Below are experts of layer 8 (counted from 0) of a mixture-of-experts language model. Rows are named router (the router's row for the expert), up (a neuron's input weights, with its number) and show model dimensions 48-95. Each number is 50 + 15 x the weight over its row's rms, rounded and kept within 0 to 99.
Before each expert's rows: "gets" lists some tokens that make up at least twice as much of what it gets as of all text. This comes from a sample of Wikipedia text that the model never trained on. Tokens count by the router's weight.

# expert 6
gets: "1", "2", "9", "0", "6", "3"
router:59 73 74 61 52 62 56 39 50 47 49 63 75 36 71 56 36 42 42 25 47 44 52 32 19 39 29 52 51 27 58 40 47 34 63 51 57 62 42 46 44 86 51 30 47 81 64 23
up0:48 36 62 49 52 21 76 41 76 59 40 68 43 68 54 45 56 46 23 42 56 25 36 62 58 32 31 39 58 77 61 58 39 64 33 36 54 46 55 45 50 31 36 28 69 45 46 56
up1:44 58 64 77 68 68 32 60 62 48 08 64 76 61 59 24 58 45 59 36 35 35 26 58 46 24 54 68 51 48 44 49 34 78 39 61 39 38 46 42 71 78 46 46 52 56 64 46
up2:56 62 41 49 46 47 61 48 00 47 27 57 47 52 55 52 43 42 39 69 57 14 46 63 58 46 53 39 52 53 38 23 39 57 57 57 54 47 40 46 74 58 52 80 65 57 52 69
up3:53 70 60 53 51 70 52 40 47 74 68 33 19 71 47 38 67 47 53 53 51 70 38 54 53 22 62 30 53 41 64 42 85 46 37 88 51 45 42 43 40 49 33 80 32 52 68 61
up4:81 66 33 48 70 38 50 33 39 34 15 51 47 41 53 28 42 55 52 40 56 14 53 31 48 57 53 30 42 44 47 50 40 50 55 39 60 31 49 41 59 49 56 64 39 54 50 63
up5:54 50 54 37 51 35 54 39 69 28 35 29 81 47 36 57 42 68 48 54 48 24 62 39 48 45 36 66 57 42 43 35 55 60 43 50 42 41 56 41 61 45 41 63 48 48 54 70
up6:61 72 61 40 44 66 58 43 19 35 38 49 50 46 58 67 28 40 51 47 54 68 50 42 57 46 58 45 40 49 60 38 50 54 51 24 41 48 58 46 18 51 16 41 72 54 37 56
up7:70 50 58 62 30 34 61 42 24 13 33 52 39 32 59 57 38 57 58 54 19 41 43 42 47 38 43 59 62 42 65 34 38 75 55 56 55 37 77 73 32 28 59 70 42 55 52 58
up8:61 70 43 56 58 59 80 57 39 58 32 38 72 53 58 46 58 57 77 33 58 75 47 41 28 38 65 42 41 56 52 50 32 42 37 45 03 59 52 36 32 70 46 77 22 52 61 41
up9:41 50 76 21 63 65 62 44 11 41 78 36 27 54 29 10 54 62 36 49 50 56 68 33 38 31 61 49 42 43 45 17 57 70 37 48 51 41 31 70 66 42 65 77 38 29 51 40

# expert 7
gets: "ing", "ed", " used", "ation", " use", "ated"
router:55 54 34 31 40 56 44 37 50 72 06 41 64 37 75 55 73 39 59 51 45 46 76 53 56 38 44 66 57 63 44 31 63 29 51 54 27 34 69 32 61 78 49 52 81 63 59 33
up0:83 56 33 61 42 40 49 44 45 32 50 42 32 52 61 50 43 43 69 33 19 47 68 42 54 41 35 49 56 39 67 51 32 57 59 67 37 42 57 64 46 22 43 42 42 74 22 61
up1:50 66 59 47 39 68 39 38 56 33 50 51 54 36 64 64 24 69 26 56 62 71 62 59 59 30 63 13 53 39 63 24 53 73 43 29 45 57 36 66 67 60 65 47 42 61 54 45
up2:70 53 49 65 69 41 51 75 40 40 37 60 37 50 57 38 49 47 57 31 50 73 50 58 53 58 69 34 43 24 53 50 64 54 51 18 28 39 31 61 21 78 59 62 67 45 56 39
up3:36 64 50 59 41 32 38 51 25 53 31 72 72 57 51 43 49 43 51 36 46 75 49 50 45 47 79 53 57 37 69 48 53 48 33 49 51 52 24 34 27 64 65 22 61 60 74 39
up4:69 42 84 38 28 22 38 51 67 58 62 45 48 37 53 43 50 61 55 69 49 57 46 51 75 36 39 21 46 66 51 37 23 39 26 52 66 74 40 48 55 53 26 46 47 52 37 41
up5:68 28 47 49 56 35 60 31 37 49 56 32 57 57 33 26 42 43 52 40 40 43 55 69 57 28 49 90 53 54 36 79 48 44 99 36 32 58 37 41 55 50 55 59 78 67 45 83
up6:44 33 62 45 72 48 90 33 31 64 59 60 53 46 70 40 53 60 60 33 32 67 40 65 35 41 46 47 48 32 56 48 74 67 62 54 43 39 50 69 25 99 53 36 61 62 70 57
up7:36 71 52 09 25 38 50 59 45 49 63 26 78 64 36 51 68 53 80 63 26 52 41 39 60 36 79 44 30 22 43 44 50 25 47 53 56 47 69 32 66 43 59 84 33 37 37 53
up8:48 48 50 69 42 64 51 48 53 64 36 80 82 57 54 72 58 43 55 52 54 44 60 41 59 42 46 46 37 17 66 37 33 37 50 50 35 63 59 45 54 40 62 83 45 49 58 45
up9:25 42 51 45 53 39 33 47 57 52 34 68 57 39 60 82 53 47 80 33 70 70 55 65 63 51 34 24 38 51 49 52 26 40 51 38 49 50 54 70 28 55 50 35 47 44 39 33

# expert 11
gets: " ", "0", "1", "2", "9", "–"
router:24 54 77 43 58 65 72 58 22 46 65 52 63 56 56 51 40 51 44 27 22 69 51 38 56 60 61 59 39 57 68 27 56 34 76 32 43 78 24 84 66 51 47 46 35 59 33 52
up0:41 59 45 53 45 58 56 69 32 48 77 67 47 44 53 73 49 62 47 34 49 86 50 37 46 59 63 44 32 58 62 60 54 67 38 33 67 54 52 45 64 67 49 66 40 37 53 74
up1:61 53 42 27 64 55 73 30 69 35 43 37 38 60 69 68 55 15 60 51 51 50 46 50 47 47 59 28 56 47 60 52 32 47 68 47 48 46 37 31 36 27 72 32 53 25 40 50
up2:58 70 86 49 53 57 23 52 52 50 36 46 55 66 33 57 54 78 35 49 66 32 33 74 42 66 40 52 37 35 32 68 88 39 86 45 23 55 35 57 58 38 48 27 33 36 59 47
up3:36 58 31 35 51 62 42 52 64 52 44 54 45 61 66 64 80 58 38 76 26 59 14 33 81 48 58 65 35 32 47 53 26 30 37 57 73 35 28 57 65 99 41 57 57 35 78 52
up4:72 29 76 25 56 46 36 45 51 58 27 30 44 46 49 23 64 52 54 56 49 56 19 56 25 41 39 76 41 68 83 31 34 42 54 40 59 48 26 47 70 49 52 77 38 39 55 57
up5:59 63 49 33 60 65 58 46 66 61 50 11 33 50 48 35 31 69 49 45 34 56 42 47 71 54 30 52 38 82 66 59 68 78 45 58 57 51 52 53 58 31 58 40 53 52 33 52
up6:32 44 53 53 27 25 61 54 49 67 35 55 38 51 45 45 66 29 64 86 49 49 20 83 50 58 24 49 45 49 67 60 52 40 34 57 67 45 55 53 64 30 48 39 64 27 58 31
up7:64 40 39 60 10 44 44 63 55 79 58 50 67 18 45 53 36 43 47 33 45 56 41 48 51 20 51 60 39 63 66 48 51 60 63 45 43 48 55 43 75 65 30 50 55 61 40 58
up8:49 45 55 56 70 35 26 40 69 62 57 65 38 31 61 43 60 57 76 45 38 52 37 47 57 29 56 48 64 52 38 53 51 33 34 57 62 51 49 68 61 85 34 56 49 46 80 50
up9:60 39 50 39 48 60 38 57 50 36 46 63 64 46 59 56 50 34 38 54 41 37 15 59 51 58 47 53 66 40 71 70 53 46 65 61 77 32 33 37 50 61 34 69 46 34 73 20

# expert 0
gets: "s", " S", " p", " f", " re", "e"
router:34 60 56 56 51 37 33 64 39 29 65 62 53 63 71 54 52 42 30 74 75 25 54 64 44 50 42 60 17 39 42 64 53 51 64 50 74 33 46 48 44 33 40 77 53 28 53 72
up0:62 56 41 19 40 50 36 70 29 43 40 34 55 46 30 20 39 59 57 64 66 72 43 57 85 86 64 33 62 29 65 35 66 35 53 56 52 53 51 37 72 42 49 69 45 79 33 46
up1:30 51 63 34 50 57 50 66 80 66 23 54 41 39 71 56 53 52 61 17 49 48 74 49 51 10 29 63 47 77 31 42 65 60 51 76 51 32 31 80 66 47 58 47 52 65 51 58
up2:32 63 39 40 48 52 72 48 77 55 63 67 30 40 51 63 44 29 48 33 38 42 27 58 50 25 43 63 25 64 76 58 44 50 74 53 41 68 70 60 20 55 33 54 58 43 41 48
up3:51 31 53 59 64 51 59 84 51 75 47 64 39 42 66 40 43 40 52 42 52 79 70 42 41 56 72 52 40 47 50 58 50 59 54 57 39 59 40 32 28 55 29 69 14 19 38 80
up4:31 59 62 54 66 53 61 62 46 44 56 72 48 68 57 56 32 22 54 58 62 57 56 28 79 53 73 47 39 62 50 53 28 53 71 59 42 38 46 51 63 49 62 53 34 38 60 33
up5:54 61 57 87 68 43 53 52 41 59 66 69 52 68 19 75 43 44 49 68 62 28 66 54 57 47 65 48 62 62 89 27 54 67 40 56 62 51 38 39 47 99 49 68 42 63 45 42
up6:56 44 43 37 51 82 45 43 32 40 60 49 55 26 52 37 43 68 59 62 48 37 52 30 50 64 46 53 67 53 33 38 40 69 40 26 42 48 23 35 55 57 45 77 43 49 35 53
up7:47 86 45 53 16 72 63 54 41 62 30 25 40 37 63 27 43 59 62 66 61 62 51 69 33 83 64 28 50 38 61 41 64 24 48 42 70 60 56 59 74 56 35 61 41 43 44 56
up8:69 53 28 45 42 45 68 28 70 43 62 30 59 90 50 42 74 43 50 33 76 55 41 45 61 40 82 51 72 47 65 44 44 69 46 70 48 73 40 60 47 50 48 64 49 62 51 65
up9:57 33 72 41 50 29 27 73 63 50 61 43 38 37 63 34 58 62 42 42 41 57 60 24 36 46 50 29 76 67 42 61 52 39 56 47 43 40 85 34 74 46 61 30 32 44 41 50

# expert 13
gets: " as", "'", " had", " has", " to", " he"
router:48 50 54 80 51 47 71 60 57 56 50 53 49 47 40 56 38 23 43 40 31 24 71 35 54 71 55 64 63 31 70 62 43 84 47 59 52 46 60 34 60 41 46 65 46 47 63 39
up0:56 76 53 49 44 50 21 70 53 67 46 35 67 58 52 72 29 57 42 65 50 43 54 57 72 43 41 44 54 45 43 39 42 41 55 49 43 60 15 53 59 34 54 35 40 31 47 60
up1:60 64 36 42 29 51 64 55 61 38 44 54 37 50 51 20 61 75 45 59 38 90 52 65 38 77 50 55 19 63 72 32 41 52 28 52 45 46 62 57 38 36 76 58 57 54 46 46
up2:38 57 60 31 63 27 32 62 48 42 54 01 57 43 48 41 44 63 43 49 54 59 70 55 54 27 44 59 48 57 86 46 58 49 50 43 20 60 46 60 44 70 54 33 58 38 92 66
up3:40 68 41 57 49 66 45 33 44 49 44 66 33 76 76 57 29 40 50 47 78 62 60 52 40 76 62 71 45 59 30 41 11 08 75 57 47 82 46 30 38 77 67 52 48 44 36 70
up4:79 55 49 70 39 49 69 35 27 57 08 59 38 46 62 58 56 43 69 63 87 54 42 38 56 39 59 14 41 46 60 25 57 30 77 26 62 47 60 36 37 59 38 60 46 42 30 66
up5:63 67 48 58 53 64 78 60 39 64 62 47 33 51 22 75 39 37 70 46 52 95 57 53 72 59 38 45 64 59 67 41 32 66 99 33 67 55 48 29 51 50 30 71 71 53 25 51
up6:61 36 59 49 55 49 04 31 49 34 66 42 58 49 58 59 38 45 29 74 54 55 66 55 56 40 37 44 29 35 47 52 69 72 43 25 31 47 37 48 68 36 80 05 47 38 44 26
up7:31 40 27 70 56 45 37 59 64 57 41 64 66 71 16 69 83 61 43 69 58 39 88 35 45 55 30 43 32 68 66 65 63 42 47 60 40 44 52 64 23 46 44 44 67 58 40 30
up8:34 31 00 51 46 49 58 37 54 38 45 40 42 70 45 37 71 61 55 48 48 28 63 32 46 31 64 45 49 59 37 45 33 55 72 44 38 58 49 69 39 35 55 38 45 42 47 41
up9:34 39 31 50 62 43 47 41 65 66 47 49 57 79 46 60 44 56 30 55 52 33 67 53 33 36 24 54 19 67 29 45 26 33 39 51 17 51 71 50 63 65 28 66 64 66 38 65

# expert 5
gets: " was", " is", " were", " be", " are", " been"
router:23 46 35 55 39 68 31 50 80 46 69 53 59 50 55 59 50 69 53 52 25 54 89 68 57 57 56 12 60 64 49 38 47 41 43 77 32 35 59 23 09 37 52 56 41 42 56 59
up0:48 58 42 64 43 68 41 72 63 45 46 73 53 54 52 57 63 61 46 69 66 45 56 65 75 61 53 42 39 69 66 39 66 55 43 70 69 65 24 42 16 18 72 74 69 44 65 70
up1:73 37 50 48 53 74 38 27 43 44 18 41 55 52 84 59 49 40 41 39 50 38 54 64 62 34 50 56 36 64 64 53 58 31 33 41 32 64 66 57 46 40 57 20 64 59 38 50
up2:53 70 32 25 69 51 36 58 78 54 69 48 46 49 59 85 65 64 37 31 57 59 51 54 87 38 54 22 62 60 66 68 37 49 76 40 57 59 48 61 53 64 46 48 42 70 48 27
up3:39 43 59 60 62 35 36 34 37 37 35 49 53 51 16 39 63 43 30 44 64 67 43 81 48 88 68 70 67 52 68 52 49 52 37 54 47 19 62 64 48 37 42 80 49 54 67 52
up4:66 52 71 44 44 28 32 54 44 41 46 51 52 50 70 66 64 83 62 39 49 53 65 24 66 74 50 56 51 70 43 51 61 29 35 48 57 38 32 48 49 57 60 44 44 43 65 64
up5:32 24 62 38 24 42 36 44 61 11 52 48 36 33 59 43 48 68 43 61 34 72 44 40 68 22 41 45 42 57 26 41 32 23 52 28 57 81 45 58 68 47 41 55 33 46 69 23
up6:52 64 76 55 24 42 67 23 79 54 50 25 31 31 45 69 61 52 55 69 60 70 48 68 70 74 65 54 38 31 54 54 65 68 55 40 68 44 56 58 64 57 52 63 68 51 84 35
up7:59 57 48 53 28 42 35 67 36 31 48 55 40 55 41 49 41 64 25 61 48 67 54 66 59 18 56 57 28 47 43 45 25 64 30 72 54 41 34 44 37 48 31 99 47 55 36 27
up8:65 56 39 53 33 56 36 63 57 52 27 41 74 60 48 41 27 60 31 33 63 39 31 64 19 62 75 62 35 40 35 46 32 23 42 52 37 64 49 55 41 92 51 45 99 46 35 66
up9:45 42 47 45 48 33 73 48 59 61 42 63 50 40 48 76 64 46 49 64 65 50 46 54 54 39 49 40 47 73 60 41 61 65 45 47 45 59 41 68 26 19 60 79 54 28 50 52

# expert 9
gets: " ", "-", "n", " T", " N", "N"
router:43 77 68 56 68 41 78 56 66 70 64 26 33 51 40 38 80 63 54 45 51 34 46 75 16 52 37 78 34 43 30 55 34 59 37 48 64 44 55 61 62 67 61 50 60 59 45 43
up0:54 54 36 59 58 45 36 35 60 38 36 27 63 34 49 43 39 75 43 57 48 09 41 71 69 60 50 61 68 75 50 43 35 27 63 55 48 54 58 48 35 61 52 26 49 62 30 68
up1:44 66 52 37 81 38 43 40 47 54 62 28 25 63 19 51 65 59 33 44 59 45 39 88 67 58 52 40 66 54 52 59 61 72 50 53 29 42 29 74 59 46 63 66 72 59 70 75
up2:55 24 48 58 32 32 38 57 79 36 62 27 51 60 62 51 67 40 41 51 28 66 32 56 57 53 44 42 29 48 91 56 28 42 69 67 42 50 63 46 62 29 39 71 56 63 30 51
up3:35 67 73 33 52 53 09 75 62 32 33 41 49 67 49 35 61 54 86 44 53 19 56 36 64 53 51 52 68 73 28 37 41 45 61 50 48 28 31 41 30 46 62 62 31 56 36 24
up4:57 58 25 35 59 45 43 44 30 54 06 51 63 56 63 37 79 47 60 65 55 45 50 60 22 43 32 49 52 58 54 55 53 35 32 39 53 43 63 31 64 56 39 53 84 38 37 59
up5:48 63 50 62 43 65 73 44 47 63 44 49 68 43 44 72 46 65 57 31 46 72 39 65 48 68 58 41 30 73 76 57 55 49 60 44 68 47 46 12 24 64 55 35 65 41 41 35
up6:69 80 49 52 49 40 43 42 67 37 39 40 75 58 52 73 42 62 37 54 55 36 46 70 51 19 26 42 62 89 48 71 65 46 45 59 55 37 40 36 43 60 72 29 52 73 68 73
up7:58 77 56 65 49 34 96 69 65 46 56 37 46 50 38 49 30 55 73 42 62 44 38 34 53 55 35 41 41 47 38 39 66 52 45 70 59 50 50 51 44 54 44 35 40 59 56 32
up8:62 77 43 23 25 39 64 64 72 21 33 41 42 55 67 46 48 37 51 56 61 54 51 54 49 34 64 50 45 42 30 42 40 31 63 33 40 38 19 59 51 44 36 56 54 52 58 57
up9:44 48 22 19 65 62 26 28 48 48 28 25 38 67 67 69 62 53 50 44 36 36 66 43 57 38 31 43 57 76 62 59 54 23 48 65 62 25 29 48 69 45 50 47 35 60 40 67

# expert 3
gets: "s", " it", " he", " they", " I", " It"
router:23 29 76 56 58 50 55 55 61 32 79 31 49 54 38 54 47 45 33 52 27 43 80 40 67 32 72 54 57 26 36 67 45 24 43 31 55 45 62 45 77 65 28 37 39 53 52 15
up0:58 36 25 56 36 26 38 50 53 52 61 33 46 62 35 48 80 56 66 51 40 29 42 45 70 37 77 48 59 28 50 50 39 52 67 52 45 24 71 60 55 55 48 48 55 35 38 74
up1:48 70 37 40 27 38 78 67 51 03 48 17 37 71 51 49 50 48 52 79 72 54 28 62 26 51 56 49 60 54 41 38 37 43 33 29 71 31 35 43 49 64 34 37 73 52 65 34
up2:48 59 42 62 36 33 53 44 41 33 54 57 52 70 43 45 48 53 58 62 87 38 47 59 34 70 48 52 71 43 44 42 45 43 37 79 52 47 57 45 51 67 43 65 54 49 44 72
up3:51 53 49 37 45 92 50 29 54 48 39 48 46 40 54 66 38 61 54 53 79 36 74 59 51 52 47 59 69 35 53 35 37 59 55 39 59 38 43 59 50 68 32 75 60 28 31 40
up4:63 51 66 61 44 41 57 62 37 44 51 55 22 47 69 60 73 61 52 13 55 35 56 51 60 37 51 53 44 38 48 54 56 37 45 49 61 58 44 33 45 32 39 32 38 36 54 35
up5:56 45 39 37 41 28 76 52 29 50 72 36 81 36 54 48 37 49 69 66 58 33 55 57 16 27 76 64 48 65 55 19 52 43 39 54 45 68 42 68 43 34 39 99 58 21 44 41
up6:63 34 74 30 45 59 38 65 73 49 61 72 44 42 52 65 52 49 55 21 57 53 46 53 31 33 50 66 36 66 22 62 43 24 23 66 28 18 65 58 39 47 52 71 59 47 45 40
up7:34 65 36 32 43 30 82 15 49 48 59 70 48 69 56 50 56 58 48 23 64 51 64 61 54 50 61 58 40 47 75 54 50 60 38 60 74 52 49 48 65 68 38 37 51 70 67 41
up8:66 41 55 32 02 51 36 68 61 57 45 54 61 43 44 20 54 68 66 29 71 53 50 54 36 41 50 50 47 74 30 48 52 43 58 34 72 62 76 73 37 30 59 46 64 75 44 42
up9:39 39 49 63 18 59 33 55 38 80 36 67 31 32 55 40 31 43 48 30 79 82 67 77 57 57 38 40 33 20 73 40 59 40 47 81 34 54 35 53 40 59 59 87 50 34 38 43

# expert 8
gets: " on", "-", "in", "o", " in", " In"
router:78 68 51 48 41 43 58 51 44 64 41 60 59 54 63 45 73 33 74 32 53 48 30 38 55 72 40 39 40 65 30 68 52 16 66 63 62 33 32 45 64 56 40 76 56 57 36 98
up0:58 49 72 28 33 29 33 56 60 36 67 37 64 71 40 39 38 39 64 62 49 36 31 66 50 58 83 49 24 50 31 24 54 38 65 78 67 63 17 65 39 64 60 63 28 81 27 46
up1:66 65 45 68 40 36 45 58 38 48 41 04 51 72 32 44 67 69 56 78 56 32 48 62 60 43 61 41 45 48 38 41 74 30 66 25 48 43 73 26 56 73 46 45 69 71 34 56
up2:42 44 53 42 69 66 72 31 47 38 39 47 45 30 32 37 57 62 62 39 41 40 44 77 52 46 61 62 36 69 48 45 62 45 56 56 33 43 58 56 37 40 38 64 49 42 36 35
up3:54 62 54 58 39 08 40 40 52 63 68 60 49 64 32 19 49 55 56 61 40 44 71 70 68 28 51 12 49 43 81 60 43 59 24 28 13 56 41 62 47 50 75 51 26 67 23 57
up4:49 56 74 35 00 62 51 32 61 43 36 68 50 77 46 46 58 53 62 45 40 49 37 51 66 57 62 47 47 40 47 44 60 43 58 58 58 53 53 33 35 41 38 37 51 45 52 39
up5:46 28 57 64 55 21 48 41 37 78 37 35 29 55 45 30 45 44 68 35 44 43 54 56 54 56 62 40 80 68 81 29 48 54 81 71 19 49 24 58 42 47 46 40 51 32 70 71
up6:44 82 54 30 66 68 41 19 70 47 58 66 65 66 93 70 44 35 39 25 36 40 31 36 39 72 48 41 45 67 62 69 61 53 55 41 69 46 58 56 15 41 49 34 33 57 47 32
up7:51 35 32 31 31 68 50 55 20 42 64 41 55 40 71 77 48 55 83 42 65 71 51 46 54 53 41 61 48 47 57 73 20 37 61 47 45 60 42 46 21 66 28 55 36 57 57 49
up8:41 31 55 46 56 40 32 41 24 62 61 38 87 51 55 52 36 56 56 60 52 50 49 80 61 50 55 63 59 20 59 61 54 56 42 54 33 60 64 65 20 30 38 38 58 57 19 57
up9:51 60 49 37 42 56 51 49 57 83 42 30 26 61 66 38 78 43 33 51 36 40 51 59 78 51 48 72 22 32 32 54 49 52 34 38 23 58 44 57 70 36 64 53 46 47 49 45

# expert 17
gets: " the", " a", " his", "s", "e", "i"
router:45 74 39 63 57 62 60 28 53 78 55 56 55 52 30 28 10 44 31 66 63 71 28 45 39 68 62 43 55 32 58 36 38 49 63 70 35 75 57 30 23 52 38 63 67 42 55 57
up0:45 84 73 41 39 60 55 66 56 78 52 47 63 58 60 68 47 64 60 30 42 73 50 35 52 57 61 44 23 50 71 60 47 44 49 48 35 39 55 68 37 33 41 65 52 59 64 32
up1:90 45 59 41 55 76 40 41 40 94 23 41 31 43 58 76 79 31 59 56 57 49 54 50 45 62 53 88 55 76 46 57 48 38 62 47 98 84 63 56 54 57 30 56 35 42 57 47
up2:23 70 38 36 34 32 72 24 63 55 39 67 57 80 75 70 62 47 56 58 39 36 49 48 53 40 33 63 28 52 36 53 55 22 78 49 50 71 55 67 77 47 23 52 38 78 60 45
up3:35 59 51 62 74 62 62 49 43 48 29 18 24 30 61 52 71 55 40 53 30 45 65 46 52 12 28 50 37 47 24 22 69 59 33 22 74 30 78 69 61 53 31 58 63 76 60 33
up4:47 32 70 52 39 81 46 33 75 17 72 74 27 57 49 62 31 29 49 28 45 60 38 54 39 59 40 58 61 59 57 36 85 63 65 58 43 61 43 56 48 52 65 69 64 45 37 29
up5:51 50 57 56 55 83 36 66 60 58 49 49 48 38 51 35 54 28 62 63 45 49 61 44 48 48 63 63 37 61 35 43 69 42 52 41 49 29 37 35 53 55 71 34 27 35 26 43
up6:53 47 52 61 14 57 83 54 57 44 32 56 46 44 58 66 53 68 46 41 32 36 41 38 86 62 55 43 43 42 66 47 57 50 43 39 44 54 31 59 39 73 22 79 65 22 53 58
up7:30 33 60 50 60 59 16 34 57 23 61 51 61 00 51 65 69 60 47 44 31 45 55 42 51 64 35 44 51 38 71 50 52 38 46 56 56 49 58 63 48 39 37 65 57 51 42 54
up8:38 37 38 60 18 66 64 31 56 11 56 53 61 63 54 56 46 42 41 66 52 33 55 47 49 33 64 37 59 16 36 43 53 60 21 47 35 49 76 65 53 34 26 36 47 42 44 56
up9:44 59 53 52 68 32 70 45 48 36 49 31 33 30 53 40 57 34 30 60 48 73 51 37 56 59 63 38 49 36 68 33 67 68 48 35 45 59 36 60 45 47 47 51 31 41 57 44

# expert 19
gets: " for", "y", " at", " in", " with", "ton"
router:66 51 70 58 50 32 51 61 27 31 65 48 46 35 44 52 72 57 59 75 32 35 41 17 81 24 34 55 47 35 45 41 64 70 33 55 51 37 49 55 63 44 58 47 34 64 47 58
up0:56 49 47 62 43 38 49 44 13 75 56 49 37 40 45 43 55 50 64 36 75 48 65 57 64 58 36 44 25 72 70 48 47 49 57 22 38 51 30 52 61 56 71 38 68 64 24 75
up1:23 65 32 52 41 70 61 55 73 47 60 46 62 49 50 32 30 59 53 32 62 64 64 46 37 65 61 56 39 49 39 70 45 53 55 69 31 23 62 60 52 72 18 28 69 60 17 42
up2:67 65 48 35 48 43 67 54 57 59 51 53 69 74 51 25 66 63 54 56 49 43 64 54 47 53 55 47 66 87 61 46 75 53 41 47 47 64 10 72 29 69 40 36 46 27 33 20
up3:45 43 52 38 38 46 33 34 56 31 33 45 68 61 65 70 46 41 80 53 60 40 42 56 69 50 60 55 34 58 66 27 28 40 39 50 71 23 37 82 78 54 59 44 26 53 47 53
up4:63 38 49 56 55 39 40 44 55 55 59 57 50 19 33 74 75 55 57 52 89 40 60 45 47 44 94 29 29 52 35 43 38 21 40 69 24 27 38 61 41 57 52 54 49 28 34 66
up5:38 34 81 71 65 50 52 57 40 51 65 59 52 54 65 38 35 35 56 57 73 30 61 55 40 52 45 69 72 46 51 40 56 71 57 39 85 73 71 36 59 47 31 65 67 51 37 37
up6:54 75 56 17 29 57 41 76 32 51 55 23 41 37 50 30 45 25 74 38 57 89 46 45 62 32 42 55 72 30 52 55 23 22 62 54 51 41 46 30 32 56 61 50 61 56 49 69
up7:10 31 56 42 45 22 37 28 39 42 42 55 43 59 35 36 28 45 78 28 46 49 63 31 35 85 50 79 59 70 43 42 30 64 38 59 60 39 36 55 42 43 38 59 68 53 24 62
up8:55 48 58 65 43 47 60 31 42 36 15 54 55 50 49 59 47 49 59 51 65 58 44 64 56 53 34 38 81 63 43 53 53 70 66 41 45 46 56 21 59 58 57 65 67 45 37 26
up9:66 58 42 51 18 25 60 56 48 65 21 45 43 69 72 58 59 40 54 59 68 51 35 68 54 37 24 43 51 47 48 24 47 50 74 70 49 39 47 22 33 57 80 52 50 46 46 50

# expert 14
gets: "s", "S", "al", "ur", " St", "er"
router:42 71 57 50 63 38 48 59 36 40 34 42 39 35 38 36 57 47 57 40 65 29 43 42 62 31 35 32 45 64 50 72 59 64 40 50 44 17 40 49 56 37 63 59 62 31 66 69
up0:54 42 31 51 49 82 84 53 52 50 26 64 48 32 56 51 40 76 63 50 67 34 28 58 56 75 57 50 80 53 50 54 57 59 73 56 38 71 44 65 17 25 64 47 39 60 58 54
up1:42 50 52 64 50 22 55 66 54 62 61 46 31 77 39 74 54 34 57 53 38 61 57 53 44 32 33 69 27 41 81 58 32 47 53 42 29 58 53 62 65 37 48 60 26 43 69 48
up2:43 73 21 44 46 62 29 50 52 70 73 25 40 64 73 70 61 48 23 45 42 54 64 54 39 40 47 52 63 18 19 59 42 63 41 27 33 51 59 46 64 50 54 53 29 59 36 63
up3:53 40 47 43 66 37 86 27 81 63 65 74 64 48 74 74 53 58 50 60 41 29 66 39 41 51 66 72 54 40 40 54 62 58 45 56 53 64 86 63 66 62 63 25 63 45 47 66
up4:46 45 30 64 34 66 58 59 40 26 57 44 21 53 42 58 62 62 41 27 57 74 33 51 45 26 56 46 58 57 57 47 59 66 68 47 39 53 41 33 55 48 57 67 56 32 57 42
up5:53 40 58 37 47 41 62 49 48 60 56 48 51 61 49 57 33 78 45 43 86 53 53 64 45 65 43 45 54 54 65 57 61 37 55 55 52 52 43 10 34 62 41 68 34 55 33 28
up6:45 60 30 56 38 55 55 48 68 53 59 67 50 62 37 47 51 40 44 44 61 25 49 56 54 40 89 77 59 25 30 76 34 28 55 43 34 67 58 54 71 66 23 59 76 34 67 56
up7:58 44 70 40 55 29 54 54 67 40 58 71 56 78 50 41 59 38 44 44 51 41 60 45 58 58 52 54 63 57 29 56 56 56 39 62 37 33 55 49 47 53 48 55 21 62 29 72
up8:49 42 78 64 52 56 34 24 52 84 30 38 55 67 52 61 50 50 57 64 54 33 48 62 49 67 60 44 60 34 81 46 32 45 51 73 24 31 44 20 55 30 54 57 32 65 55 85
up9:64 38 61 41 52 74 33 64 64 82 76 93 55 50 69 54 57 59 30 57 71 63 61 44 51 46 44 44 75 48 75 30 50 47 36 53 21 53 99 41 25 47 46 45 40 42 65 52